Below are experts of layer 8 (counted from 0) of a mixture-of-experts language model. Rows are named router (the router's row for the expert), up (a neuron's input weights, with its number) and show model dimensions 0-255. Each number is 500 + 40 x the weight over its row's rms, rounded and kept within 0 to 999. Numbers have three digits each.
After each expert's rows: a language model's description of what the expert responds to. This comes from a sample of Wikipedia text that the model never trained on.

# expert 5
router:488531501573533480538562453528488565460503460505476415500553544470493486448437511560511453466468419501513555515439500533492540496507475492496473570481504545498483487469507585529505556509438515590487443487456547482492502527462478513499531487540517550527592498525505511498476534517459503524486524578479569544471567445531536509483557518484484510488495483543481533465578475476551451562466559451493519531472566557439537432477581540489494459538454558503500545519551448499484446489509517551496484503452459546453538500486499488525567509443495499534550512510500503477507467432512449430508434536504530463480551544503460466483482569563511473456473544550485466444532483461395559481462459484532462527417453403545478424515590510428461483543491489540480498477497493504515623548458562
up1:454583494569489527473489545514446553475513521496547471523467559503467467474428498488572479478477519464513478466617530606499520582487481498479442487462558577530590504477529558491514550536558469575500504482501499460460555530469494558495439474435511557442497567542521470471462565486525552481504533494512521519468493538526507515434537496535436460500445490481428535472549502508467472475539486523464357482502494465580562527507538541499447487530498516499516456496409485567525460438534504505489519511462565509473545520568441541541500522523536512510541462432506495464502497439497469476525473524547534475434564528439479437500521458520484557520444510471521511479532536481445546522405460555552513482474457491495436499527550505449521516496430538551459471417502477498475441463536476
up2:511516472528435458489491470446527514478490514549484499494472521491537513575489471513540486540467479503496469530499515523467503462509443421479502531498509479542532426536484461472483469535402477465421447483455452563547570590541557436491407442464521513526503550521501482468589479403505542476507516519493477498505525453508480484474475538505481488509548516420480469469482486433498495599448482520504520536453487515518560552481527551560476517540463479517471491486533505447404530458502497457434477518548570521409546511500506511571522465432507455508438507477489497438464532549485520488487452501536446496524526520518459511467608488577491531506579525522489423507499483547497477434568457446514473553433533464436418552461622536532508488489486441509444534532567545532505524513511561
up3:482447539476533415487492481513506446480483492478473490564462486508540486485449488538501545558491487503554456463474512562509501440509522387486503507492534538562501486465474539493470472505506479462450503479482499435477515512487542522551507519457530500530503518502538510435445497515483448517501509538482551552505516401511474532584469551452576519475609488514499571549536446479521513466574449556455453537488504472535525481463453529480477498469545472527477477517477404502537456512505499576446511571398444487452530538469512502450543552543466493468477467489557442454518546546471518515568409487498493540450502440414476452456439574598518479497499512542450491551468548494420530434516532524527469520454477458508497509494496495472486524498395437523588600459441497475460515450454483
up4:482432548497485484541470520476493499487506448507477438552538489465525448471547493530512475480495446500483565470496519483568549513538513429493511519424431517443454533464435479491473547462448470460469432404495518504444462502490503469551487529486536573521522459449490488513499486555490500420484565591522554499500534488537478574472448479579431472428487583496471506533497487484401609461489508456495512540499514532516451477537485481503551539490456433518517512541541537447450437524413538528489492469432530462419448551550496521514507456471513514565531574479547492506529583506496519547495502482491502490508490469476511466488524577522515500500416544533454527510476611475513538524515416469526519476466501526530430508506528591570453491488472456526465427577494538575499518512453492
up5:522540554561506487476503518552514421495495462509542462468442458514494452528456498491541527458534450468552494475485555467531498498526519459565548493445514425529521441522451493525534495464446541504453464521456528578510521468513393547483512546536419459591476441485542511505496501509484515562484547512410441591510539509478457471497472484514499509497585500505441482364501508483444470521475589512472568514412506521521571425494474493520511513474486585417497516475517498490471454506491415487590507517481476548462471517439466529528567511515477422487496429458505490518574473527515517464457486486513525461433448529522435416517519466486516489489499492496487504603519419496489480516519536507491523436482520500502527538461505485506489510413449501482502531570562566531452491504476425
It responds to: Digits and sentence ends

# expert 12
router:485530499573531481533562455534489564461505461501473413497553544467492486449437512564509451467464418500512554515433504529489539499510477491499471566481500546502482489470512588536506555507435512587489436488455546484495501528460481518501530488536518547528592499528506507502474536518462504521486524578482573549473565442533538508483553518486481509487494480540481526469580479476553448562468555448494518532478563560439535431475585539490490458535453554504501545525549449499488450491507512554500485499451459544454539507484496488517566511443492498539548509509501502479507467437514444432506436543502532465478553546498460465488482568563511476456470541551486464445532481461393558476462458490536460525418453407540475424512586510429465483532498485541477502476503493504517624544461566
up1:505487489492513490509525480535511469446426436357522446513548523527402530464517456507479504470572428534552606585484528495519453464485482453545446583519507543568481453501498498503530507506551553497487490496450482515432511452542480582597465537448519550472521491495504506473498525475493502460477527511484530523548543522540488498603461526577466473466567523519466476501434481452521481439464521430622461507513565469503491481561537545512504470553545452510500475451500474595511510460528451536505506486523507538529485453514538535485487522474454557552496511582545456440485526544496525409538457513542498460490592472525490466440497518519514520465498516451479559510538496403474519498437467485559548517507552526540505454439497522497488503413542480480514554482527541508497479498501476
up2:498503553431535497465451504546505519534452558520546597484501440489470493532475458484438519556418530520523516503502561528563513566481497509438431480425503454502487521498483477491495517413578531480458508484474545439478438461483558569471577547505495505434460578548471466466456544508453556425539527509445511474451511487549557479503470446621512544534500498558548488502544590502471429553478496514481464561489523509432524428498526509574463500524541430476493467520448465542491514405523526504513419495489491551424515556456475523491471482479527461495521493516525496500562516470490514482469481473568508510499550495488474464509454505435487478472471424521507597488483469460410573477484424488481487441502500525485493539468439460551505527519583521530543506473485548496577503525500518
up3:542532540441548509476516476468444450566462539576476476447494528476547488494524491556462529493515555517473547496555524559533543560536527453499473496502541523453482514500483573521561531548479468582515503442491426482466495392505492531491546483506540439494497537503515490433462474511519450521501535488555462475561502474467519489521485542533487421515508528558563517463555441419486482561553585504453560561511538479493571462368518496502508444519560494502525490460548467473513549469512490521542573540521441530501492513489502458531454477557512474522497435498514610600592535482501464567504445484428525501394538488475472534484485488527519477453588513490513494464523501509509495490493533433532515484421546483466519494494474408525465449458556534473492514529573443499465485464486511
up4:453536478510514487548582511565496439521488496511549453481489559468472502453417544571548435538489485509491505564479476542460463470565511544497456476512472523471555545535483500564399452435486446528563467478475474429466486477530459515538513497484526473504500548515505484504533583486442515500499498540463538525522500444471479484460573522571483548510491532492522507460504459479507438497514505447490428458498518493536510566525484507507558497559522519507502471515418592520536446456515458481515435559451458503495492569509459474450496476514434522535482530568497484415582420581476497525481477497498501490575557431505536579526479458536467464438509564511467490492557464491487454492437505558529480515551416408518497478505528495499520450527497478557544463523523585528431578508403559
up5:519562549455526539466458576481495522469536505451472474525519520482494496549475480522473518483483470564500506443539533416515423525461518465478485493490479508489531435449496478544434504505525506492488437458478510498458493564502439457456579436503396532541509521479478538566495556465484488531493479510509486525448550450451574484493522574552489469502500455610544501555466540546503491512513501474503502518437523529479532448497437488498514538460490547445554520502493503590462441457606539509528465482530592464467615467397487502511520448574498575491487512574522480557479474493534462450541466429479503455472510531530481453542487524537474488485478450532484475463545429477426540510472518568442431515488485549529524424470551505456579503556517484500481476514562543481529511515435572
It responds to: Place names, list commas

# expert 31
router:419461464534466507517502459535510532494529490543566416489515521487492501437492533522549491476482457470464496481458463548467536552508465456491462559471528529494515484518473499533463571461448539579467491447453570499453512522418452563472543484489568510499516531519492503513502513536488510443418515541441514494446583478562545496515475516494574503503539461570547507508597422478511475505510513464483535519440555545427559472451580568485483506495470563457486513490547459491446546528573496516507501476512483538475505521506499415527546477447515518512490488520457490463510471441522520391527465556469521434470521522465515460471439510540509524403447523539494506447528481516418458519524552446548495529454459449543476465528575491443463473547498587534489519462476513523511514516425643
up2:525479454543561467477562490559531443460529524464538495464407470506480533500464517507470526478532505466444546511495473589479475516535492457501577475457490389541515468593483524435499462510520570491454473536539461446419488512459441500555551437498550501482397473455476513470422481561525538499544470512446470467542511456537551464589463536479589518500550505556536530564500491465459520532472529494452531480429472459582531545554555525575521486513516529480534536501462497493499529549498541505515494571491546483498557551484496509514532514525446579476483451454505614576490502471522481446466453504445467555492602469512471469508498483495603493464493549514508496552505453557607455486479462502539502483528460509507494511506501484487426462506481567457484456508501469497515469510475499
up3:421519522527464497419472434508445484486415484506540579495471527511426460525491506503546457470497450509455527431461575471496441485529487491455526453532458518551537464538489452470478564461484512428444574497504592430541486457514567485494514558518475464545483475474467418495503565470476539508480492531549513522468561476504611513481533480460536519473468545526426475550621530520537450444450498446558477521496431461500517521446531525491432470531512490445492502492450494373499483487537497498499529506530498498522509477602484519515456539470472477516483514548531491558475557536443477484586475509556534513463548434535422549525427509449533534546527429496486569515523463540442541451506562489511490509509543482545509463529462502482470473448510495446496499552563508538477474476518505
up4:467545473534438532492468480545512506511575518428525499463538505433474527519529484481533452571544496497546468505444495494505474396513491471562489547493432512439501463520482502461537531508431538499510403515501404542472487557505451558444564505417452531450454545463480465542515528553543516502430472493511559486591514418521488475500397537503479542481495515460521499554496556422448509543484483485516505547471492462451501499453522510566445521475497550534496490457502556518593498455522512476523431524400495476466466381510457483427481533566450544490486470456504534461524509474451519531508475530484495509483530507566550463469536477566449535526479421552429508536514439491499482502512499525540466564565499515529429494547502459460493477549501539541513434526546449510482503434493553
up5:499491502542471454548513473509545424505489575513503438592512473506523480511485494529494461471442564497481460514486477467483454437535497513542496522515465478549520525468490540526507493555390453477571493508425476538486560566519557493438483556508479516443534567493531504492433529527470533512524483484486526491501510415512473525558445458553477485542527539441559473594545492500499544472440468591445487494484452474493476530556476541460418518549496541460513488486590476562420577440589409505511525495496414541461496443468536548419525423550513511430491478451511472435464539530535453438494518538497543387427467556465532477493496480485528548519509576454502453479483453535479522469526521506533496538505510482421493496525482485486443515467485475467495555490484514492549543508468539
up6:494480514502516541486518551570551506476488495510475457518537467607499577487451501548398474521529494457451453455504497505614464480502476495535504498475509562473508506431458515444501492448479533456520449471537457493464572534526563491494503503523510514439452517547540494512458479517518542517507528490498459550454433494512494523508524477563542344558501537494497512495483484579496535539513607524523578498487547458525550478452516563465563533523587469514495458546469500601445533539550516515530460510539520492548484503413460465480460475508530521492530507508487508506529534509510566532538470469492432468527493498523523468474528508573511618469465575551442510545472468467457444568518528461508433460455504427497472467480480494546408564475444520554432463476488464491455481489504510
It responds to: Line breaks and markup

# expert 6
router:446501493542475486551490512493509551456549492492492440402542569459527440515422527565489432410528441514470552476476520507510519476542524469484521615454426436496472497453526540536520561519459475584461541461504596510525531545448472511469520472557497509520500500473534479486540529478541495502416519532484514526504530476476518498495490501499507472501473476494461509422562459485480504560474526518512518520483524551431553467445494508523474485549465596527507501538508473482480520464559560549495525409459486627460520509519521514513527536510460546549486490513468528513502492553527443416517431490567520452509563475469447525448462566537536439430509494545462488472518474471453458449462548480592458533433463386510531432494580520449495552498488519501508521518496511534544563524473517
up2:429502555558613548525430481518532537486476515491474466457516512457521479554554544540425458455503494556499430459505479444507462531507526510486531531565466497509495484439557508481503492472541415455476511471534477545483601509467584465424606456446491457563564558445565492501495454498521474543505497510438519535425478496487515604506526487550486454554507538552525514467483492603451492520528506476526448484549460494523524462501453474621486454496458586518509537484515503517523450467488490551553546465481547514437521473501443467475444500449545511474458476537469455488505527500543525521485513529543422516524532459469524441461511484492478527571508457506424513551514503470461440555479481478574479494507444503505499526529506543479506495525500498451545509442445568450445505437563460
up3:494494574443545532527533468465587507460533519551493517434513500443592491488448545488462488462494555547477563499528556544515471422512553465493550404472509522474483450518454513558539547433463493506529454499487604535484510459569473527533502459513560473515468451500516492495484461486512511466559562540584537400543505513493494468477487525467522540524437527517565512497497479547551524520459487499513455467517518515579517515517503522441458502493492547556477522537501515495481611456503506524519555424510562496472485441495599536509533576447526541568502553583496473445497592459511429485462469456468482477448465506492472479523524497481489485464474526489422482476534521487487482545466575475566501514564526493439551451462507489545565576528581487430441522484456513468513529452515465
up4:466527542478472466483557466471559469478521449499498508531454494441545491580530466441456505568517513611392429574539473551517495495491490508536459484567485508492474451502502474451507459485548464571525523517508520516507473494447572484420522457527462496490446481522539455472517559489510510460433510479443463497559529429532474533430584520525511488512525500492471473553533511541551502531498491474504427544427484505485414496503533544467509519526419529501429545479578495499482544476500540484446577569506556508467491572439433501452514475528563439495504527474479561506503496506523522548533478544492531474448543428491549539493514509470497481441473484501498499501465566592492525447495555488538522503504464509569462477413493479526482518463382497485570570472553584518494487561451451
up5:511490522494507515439506494538454509463473510490455515467492529530496414483490465457468491495507551522416526559499462512488476532536506466404488513469570532511484462545561433487474494457535503517445403570510472548545509562502546442430532550503490475506417511402464528526489538475517489489459486513602490519547529536474499562518502551539544458550464509485485429502455527564481468513398432472536446501434541541506494527501475522523455522505501493439477505547467495545517499491468494486506499486512453477526472439512474461452512489566450534432515501483516477459555479581505506496464483545508555446529550488495509532606506488488440492418513516444450507507518562499492468560483494522597486449599613515555544535484509595516552427541472542420572512489541472502495543492489559
up6:493502496459419476472558527436534514524468526530524509453424464475477419532527494472446525431433479553497544556526530588502575499561471632497579457461498470564589465503485486503522491598474473564422547458490454496426491483490502503529521559508511545508466500570494422493526558509539542565511445501520463552502540522559521538531516543502516464600560512501497517467460501495504545539530403481468444503481554515514473483546497420493511454485482533541468497456537529478505533503525534508595508501505527503453468468500502525493502472534522474491544500586418501458459488471524550540566484545562542456478531516473508513417509507558512497459546496518524534483495434433527456496494500517567508506494415469557511508514470590469497508462493499529515441562504530544568502451443505
It responds to: Digits in measurements

# expert 18
router:488493543563514530497580492509502554484487516552523407517452495468543490518391498520461474489509538510479456548509506481525492482491559500487457601490491502445558475405509545527512430489422525520482417392463509567415493500512475464511561484540483511485540601454502546468489495593428482537440513552493512519483501534526521514519467529505494541541509463548493495506527543494517473498495577522542485492486471513519537486408527570489461422533526536465492496511477465466447570558472498526438558506464495529518463542562521460547493478546493489521507500564534488526526463515533524503512472547535473471493487573496508521397463542490496528439460558535434497469466499454502422438485494434539510462493435507426448502516585533480559548500494517574506411465424503515409471521497511
up1:545513525559518568425487478520459467579538469528460521475570509440408496534497558477484561403541530529497557494475492497407418437536455544573504474532490504421528456426483552441444528515448446533509462398494453525496527491488513522443506554518529566526432551503524507479534528443534594529528445520430510501458547477509464443486458510545453522406513513501516486499509500505478460459449535514486521485437524541503522520464468542516497489466541497477500547544543491464419502504424482545554448549429491593520432510527492508509431517421465517564432524498579581523496508423532517519502490499510501483497482514485480515534544531496559537509528503499527546527415470515488434518479513501455496521560481516479476527543526510462453510485528491409531542504436500480560507496466471
up2:463481468545449541493518475549500429520507461544486518492520466572490436443487566548482498478540537557518564537517511536486488479460465496551509532502503517486484549574575533502555481497439498520450471470387530557522522422490508538539477440503455469476523491460488525537503465526460480531447466509443541566498573539527431495458502488469532487491608496382457490517460554447523497548475488476476506617546498519499463513505501467489468504479510515455461527471548461560467517490547493516512565519550628515525462529502464529457483470484503537509506478574491524463532490489496504515500541510524509469487512511576616495431464515434485560474474494459499516561534513516540456491403421559482504507449540526473410528445516520515544429464463488449522505594561507502480580454530526
up3:446510550495523518437575460557476524499480483495496544496489584472441532483495482509513545441565478495485489488516499507518385582547503486564510481532492493543473494538475492511528542446554454579483524428463505579500542479540533539559516475512459515486432473521544443448523546577421520517501451554464502535562563481455491523406520506552493507526465535497575463471545515495482556479499592493486391558441543508485494500443494546551485499511410531542494460437521438498536500486506509505465549484584505426475483426533590514495480506578456534513509504463528462490423443461559532507443466558456514485511510472525514484494503491520535541483516529566473560499516428462539467454494518536487537523568521555444543552483491453545413523471506439515530510477503471454560452497492505
up4:504477435541533456431521540554442500442511501482446473555508484494467483480406456444579546487581486476481493442602536481533513516510456490492452523550515483491447514564520448506500551441505472472442478525525477595467503455477562469484571539502513540465516533516506468473562442546520521463489505574449492509562486453514504488438497484514442489474538493547546372497519542584502563517453438480483523464454589465490478447506421555447524594483565544540485546499480471462469549513533466515483430502476498531474484555436541527531455526500470473516513608505497512490504504526501540527492463516484512519445507472516517560497500501495470564521521486501495509550472484489453616520442403539457488496467494459522516479484440564588448434553459522527500455512533499514552471493471507
up5:514512508524456506554533459426467521466488550481554546515546584553509467493441532451429493498516501469518458468504477439474420442593492498488477449521507488475566528491497527484431508461536534498504483551554629549566501458534467530519442462495607450499512564460520511511524493488553506500477516438509487526505576526476476553567506447466548487504486543549508465499553440553534520477545498556451498509458497500554510575519539491495467488477573515437504580428468472414547488467486504502466548463465553452475511553504442549501498386463484457537489541545512516480532554562568473506516517467527542440548516540501447525486484533495507540480484523456522535464466557507508511537453449457562516548493485411496547532480542507568485524505539528532527527381553513504430508537461502
It responds to: Clause openers, abbreviations

# expert 28
router:486531503569531473543559455531490566461505463505469413495549545470490483451436513560513448465471415502506555515435502534489541497511475495494480564483501540493482487466508591532506559508442514589489441480460543484494501528461478509498529483541517551525596501527503505502474528517458497520483522577478567541468566444534539503481558516485485510486494487544482534462578476478548449564468558451499524529480563557445536432480580538493493459536456557502504548519551449502486448489508512557503484506449457542454539500485496489519565504448495500533545506505499506477508466430519447431504438540504527465480553552505454463482488567569512477457469544552484464445528480454391562483457456487534460521416455403542479428519588513429462485534492490534480495476493494504515618546457565
up1:479496443454495443503496489455476512528450468444501472433473430482448477519399545503487554450469453476620612573469505473487467433541526541450500412506469530504529484531556475533476534420551514503489516495573482466448431535475518537536528500505574539548473524476537494509445473502428506486502495526453545512531539519477515520547495556434448480495523505517512533492518505432476515520507465483518549432518531462528563514489506484538537519473483440513471540443420563532444424490493556531563522554460451494464488504495402560495505480493479574485523425614473510491461421440506544539551562483514499427497563539521465559454486493522531538494463468507543472452398431464491509470505478496473467507497436527522465526529517501442506500564522517490531472440493479512543503512548454
up2:480501548477457483460479454483607431457449564481521468509477455483494457491421514530530538526488512502549434471515562499517513511503451551515454529472479568468467465519550552540580495399567532516541521482481510495453465456504462444547491503484433465482576531530498523544439447494510528469536544506467486526525524483480502549505549473437489455544467511602451498515490422514502513506548515463432528492522480440418520521522449509439485521501507447476487476500427547465605574452483511498505526545471455514504529509467489434467465494507445560450587528494544515521445519426505537502498494524616517503493540555413545510526467496510513548483507559471496569512552429494462514502429612476553500472465424527500526439561477491527446484472481510453542493481483571540449497488466501
up3:446556511544483509489500520564495431547504552440481558492583536494463429481470534491501531554633487496510569529471515486436515435469508492495504445440529543439508510476477450417478501425491475484479507490503478510424459500511540516531462509473520464540572547431565490509571427530540529485516544502496587536483493535492534497481592535484515447459600613507554458558549528464567478527463481548486441476489455536475498503497511593479517479557516511538484594492486397510475558472471432586496505463507487503461561489466550517475495529505507573405515525476501417514486476493475473510503504453490474483481564470585465447564446460527481505467506524538476480469509504526513491455495523471490454540486456509567516490503562500502482521529497491576507526451535493528539486526452536
up4:508522468523481445526494550513475517488417488446485484507507506448519485498467433520447491433500520519562496553437502538519446539535490447412501551538442450506464488485510585476563500522482436473526483468501451466456513525489514558493511545470436549559550543492518546546511413451473431435486516458475529448478497474433508504484464488504568514558520494481516440479549520495435452550572514485545543508511527556454532484539560466476468479466409485505523547436491538459459577494495498495461498479534483544450481485504502568416525491580556449479515484483555523509463483446488460519465453390528504536556564496552463496506527470602489519524478501454463416536504394498425523538389585476480506526534499566507514502509547530594511508524503486537509518519461513537469498441494532
up5:481473448477497497506557414516509483525486512442454587427481518502472474499495451463416553513489488484483562457539491468557469499500464483502498551500454527557456500499479554484581521525515531473564467529519490476440456504480419503534552475463512528444544465487437526495499447470501574455446527505471528494488457550525476467463538523513545486533459473536597532510538420477482456569497568419542478473510544492568464464559497445528400484507527555461463537512501459561520477518524477591544518496512493579432541487524426509527458529486489459548492515501556530512493541492460511497559488490577522428478500576530541488434494480461514510529423469498518504503431523469507445439364456562518487491494462521528463450464577415499497542541523512543492467539522453493507417560489468
It responds to: Clause and list boundaries

# expert 21
router:487525501568530478533559452528487565460502457502471412496550545466493485449436508562511452465468417498509558517433501532490537496509475491499475562479502540499479488468506584528506556511434516590488439481457544483494498528462479511496531487538515550524591500521505507499474533516459502519485526577476566541471565443533532505483556519485481509485496481542481530463577476475547444562463558449495518531475563555437537431475587544493491458535455557503501548521547447502482441485507514552500482501449457543455536498485497489523568507444496497536547511505500504476508461428513446428506435536502532462478551543503459467485483568564510473456470541550485464446530480457394554478461461489530461527416455406544475426515588511426461481537493493541475496473494490502514620549459562
up0:477495554506544526478548507525455452498587584508501446424536480454483517508493532497601440562514505464536531437494484499529458477532470516521468538532505531484652483543468511548502496492506472496471525472438470466469477503511539455476530426559482457525541537489487441529478471554509487536453514515573482506571491530445499548470546503514502484523538511458569428464544506502418489502505483461497511487550495447492544480467435493411495510459462528435504490494472496469441507443522531475457521544534443587514496447537506475534545532500411461457461479497516515376509498490467601486553502478518468496525552517462521511430504509418503434512502503516471512436497529501561552477540521553511501519450417480552456568446492462513496437516520576564566418521517535472508448443547499
up1:524526536542474531484535543620513469510522530561527523513459506445526536547487459493499574450500466435516461467509480495441546507569498505444514522434527503412484538488484508528436514460546470510450493496474541427495483499458534504477548494426533463509494533429500465491442539509483506539513437467522495513551526468518481501525525566477524513550502453507453512526552404493533454584545498443486464536538453488459472540503439495559533424510634452498480494512507470577467414482574544576472403483540513498568499455523465472433538439515490568580538426509462484532507488514538485425564490479558572546482520480552554493503444536496481447424565535500472494462514585523512489507517558527539508478513498534514529574449478471491496464439492501483456481503471457527514461490480443
up2:528410490578508506467487549515464514486436476477520542486427509567474482552515572499465470514466461462496501505484516523530444547441521470507495496523491510550532462455520438484533530487557553474558498517582572572474471574497517401509491495497542521455489462575578494492542462547466544481443465463542451503485426473515506515456521578472458561445487509454457489415547482479519514544461512528547500568421471486512521523469515475532589504460449536587521448547474443473474519549484556590461523472468480493520501563522525503453456529523460528460552508526448449508514472516556496578517531479517591454472547576494496490423494607501462507546424539467489522528461508513479475546500528429515473529520469507491478465554493490525510448491542578454507458571517496481579465513534509
up3:470533535509545509514502478519486482541502493494548506541520508464523494556527478554484511492466479496458461536532435481466495537432467481514552519467545465535542467466495484468525514498508501526464417411466480550537506542494502510511505524531468475515553485412573490473452529490604487457534535568400461401499508418497454431600581641509509515551472549492523448516591510459480455515500480523449559484427520493517470575465509500468479411535551533530441466517501507470473498452574547478467521440482540505540526450435519456456458532475480495493504491545493538474522580524553497506422476451468544425509531491549557478517544526492490578473451521512476491463524477466543449437451519506437446505521502461457448488444500498484475439529549483493503505535567498505552485467595513
up4:438457573525533418549568511510507484494446531543518446497509487500527482447484480478437464492484544514535463487507490500440504529452493517470569543506561436540490483465523501545521579462521468537457527463429558437496508466440396481492438483562497535526508468526522522460585474488434537540450513486458576537498483528490514461524526541580449515462534516463516497554454468447545456500491520488502480489519569518497515510552558402429476518490448479458492553520521481529503538494532472495545514503513442485483469533472507470545542477536529515577522526491468480489624467476500523517440541536473436464439465570543537434416466524523628493521538466537412564512474542468448479495507512528471487487477456477480496522450489477475418495438431497487488382494555439479495478498524478
It responds to: Final year digits

# expert 11
router:461562478531486543469496508514475555442451490500411504497495496486542461538436516547490427513490527572508463545462478490511542503540552421496499527525560489538435474512504447432477573443477483480444506500454540518472461540492511487498495486530512501504505504474459505531482530530459520543511550534472477487484540497525512466474494550510519490497525479566475523457537499483542454546466497467486547480566515437441589445506498578474456466485445489456525493500451514532485491506581542535515615556485411560494498504511497452508548571492479482534567416521478547534575512477537486467613489483550566433526549466389496500473498505554423419478424517551509468511541463451495514523439492455528446518521443446478485463492507532564457578605499460509484496432501545528541498527413455
up1:464480489544440505513491462478458574513416527455537520493582533497518487528541498464433525470483497465460543474450530453517491432499489489597530463506500439476502460488486510516470559506529498545468495435485485557540481531558527544524483501502508545539485474506514493528503488501441450533458576426437479539460464536474460451450521462472436454388494461527574517535534537525490472533438459429490551462529482570479519508442533487441459516546504532424464485570487633531551516473556491582442507504506455541469524487507485484465487517437500561419474508494523528565480500504572484483513497456464464497514450541521506487511461420474469508423468552529513525462502541529516525460456552567536602511513459455519491498587531519465478544463409556545451495512434527474519481519423527
up2:486547531527450544533519506513464478529384506475486453530497632497477511527414495508448514527570499526485446533510533514533553447477487437419518443487534420503516591500515549489453516475474548467499490469506460517476498443505532533532458529533586500460475467509440504559484502497485514492522453506569534499443482493506474515495466496463445459516475536493535543476468561473532422489587498402512585473467476519404518560546456448519481486435503532493481473478487478495469502479469522514493461485535466416497431519500503409515465527499508513527510486507500459495541547486511512519500526550476547479509507454497424509513452551442409426450435484413494471421506464487507545511427466522434530454580467476489429506514475477493562442535485536517451465508587460555523437461493555
up3:522436486540532516545456511462528511526519474472523513464548515536464475503477532512475510524458501522514523484517500511452495515444524487470485554503518539482546415493518479520495505534532554482566506451481471504467567588421481506558504414512544631492501504452450543573488495458562415513514510502414482461576505482495522538488536458507522533566556530490504543524470525448542518540478496571498481468440523440441497560519487459558529531523536433527458505480534500546484541519536544507570507474409500527500545511498432445462525445545505463618503507498507502478428538499502452475460547541484563430467485467468593455374494492509505514490479486464487449449529427475503519486434555536492509529438468507511462480578536435609456543481513493492459511528511502425433507543452484
up4:506531573517604528578559486522526573480514522506568542457495511517579425532489561539560486427580537530476465510510514480527579521495454529432547502496489550531494475575476497499588469470438532493507501496478483497483492536483495485509526574549524435590585452517445428503512512524537450470498477512489566530505468414462461442458501550531481493501453419474482468520503434444529474505450579518469497512485526535497512445450510536533529592470503480502452530458449559527445506519467499508541552481506468494509491489469525454525393528459457556500473479510419594497547471459547520507490522508509522483487461430469487477458448472502505470467542534494424421469539476490502563531518500536535484511567512568553541502525475543495540504514458509577535448503472538442442439480454503
up5:466431471476511489501474503510460504448570529512524482534536499497496452495522608577456450533490450534505455536518486504534541480482460518502539508530559458499546490490544465465419471520501486550496510462498570521541530502466506533558514489392508548514557452539508565601545477504438533539487472428471598590481483464451498475515554539471513578502544481508475528522556507543499457480498507419495479546467492505455508491472526448475508507503480499472577564549444445451494498511536508541462554519535498504526451532473513502545484515519531506458508520493546433477509525524527503489501453602530455546531520387514510497454501514482461491532516490415524487521490434481476474450425601541534532526503527507485578468434477605364504553543543514482495515492460574516567464508550513
It responds to: Infobox field labels

# expert 24
router:488531498571531478534557455528488567459502459503476411497552545471492485450435509558510452464465415504508557512434500528488539496510476490493477571481501544498482485469505584530507554513432513588488438485452548484494498523458477510497532484544513546525591498524506507502474533514459500519483525577476570545471563444533535509479556517483482507481495481543482533460575477476549445560462552448495517529475560553442534433480579543494493459536454557505501545521552447501482445485507514553494483504450454545453532503486497488521566507447496500532549512506499504475509461430513443428506437534500529463482549542500458462487485569565513470454471543551484467447534483461391555480460454483531462527420452406544477422516585509424460482535490487542479497472499492502516618547458565
up1:496515550614503537487502497559521575552510492484478458485520541502482462533513489505512539444525512525476542470507530484566509526519511499437476539541438519462409456510435509523508465509490483483531471421552505512504459410419518451522442467460530525477467524559504511548521511505520548432454480531491470552492514533523480493505562504559456601469539506490548558540501453537496513569414485462490508471477463436481527509474511512565464485509525508491504531570451517511400498502509458578546439515546472476564511460534535503433505520469485552465516435436446557471538531410514467428486550464535554445436556482478468569515499496473467496577465470484479446477460448564511515507530484425450560583443442467497493479539535516407473526519449453479439544475577498517470483500470446
up2:502462414493506514552444548510499513530545501500513459476471527467524472454461504464464477497549485540457500440522464505467516585493497489490457437542598470430523526407527500536601399540535587534572498482527523515538452474506476478567519492476454473561487581512457530498404493465519513472481533523470516473529489538535471503475508483567488480463562477522539447518537486514454514517431602498517417474483504541485508511552532478505446475514501454459486593490506488475551522485559458569530507462523458512528574426537487544546553474503528511531480493570531412502540533537520480500482489471550499496501599548510451500431472492534462512511531447509550479442467420509571484482571464487531498517472446542477470459592445511507503571517511496488536581554422472540481509478454528
up3:454518463554440451507504483572449530542487521495533493458509548466489469459482523579457484458435435519486542492505438485467489535473501464428462464542542533479502520537489553489515486470610512491469507462503433503503495498448505565489433495522516505542525497495494540505463472482493541526505434493467441473488439528505427542534462508530483471555613455489589507579590505513499491508523581529481537510472501492522509578513523500498421454532481501524469588448529492602558507448440564468511514542498459477487492531477507536500553562533540545526520493450508452518488456486392476496482435489513496499444470474455383428462484503527437531444439554491506449478542532448492482582446519463446475503564509500458525481495499518458433509505562465566560542501462552551541508484513432
up4:416509472434481449539495495517485570519582504427535577558512509482551438540513540521523532479485455490458442491548515412498499513480450509491519497529485518497478457541547467445427539452573481494431465594582495505508455524453487465557555494579503524501551532458551496479476505479374516515546461549474576574538505529454562471459497493468496495438516562493497540437539478455506493483444495512514447484468548523551477452501544560594509484537507482481486463510559565513490542511580510548485419442552481470450469543473522516460491478500508528464534524498469512462494447586433533523505480558500521571465511509475544449419464547516546491468560465483442506559532493471453508551450514408478442453441497543512499487507557503510501554504502536495486456446445487486537464493513517
up5:501547481487575453536524469501538553460519422552496544505534484417475468521457492527399552602519466506516497502469502583515454512524501492489514528503535485483471524456556533504501421490471559551493469477493642474460543551515483497517494434520420465507488427568397441449436457544486503509522553551555454488547516515540556477543546542517522558541478495517471562443537476494525460599507479526435433516483467539486571472524507520434506528520474435481493499407496486439523481481506525528446512507483519516511542571450506482505494500445501489464525438479525525490477412572482497529429510532502531486492470497423546465438465418542526560497498569538478514462470538546503505469515494499461465569529440479448495485542494500537501512533496517484572457508571546540561531505511478
It responds to: Sentence-final punctuation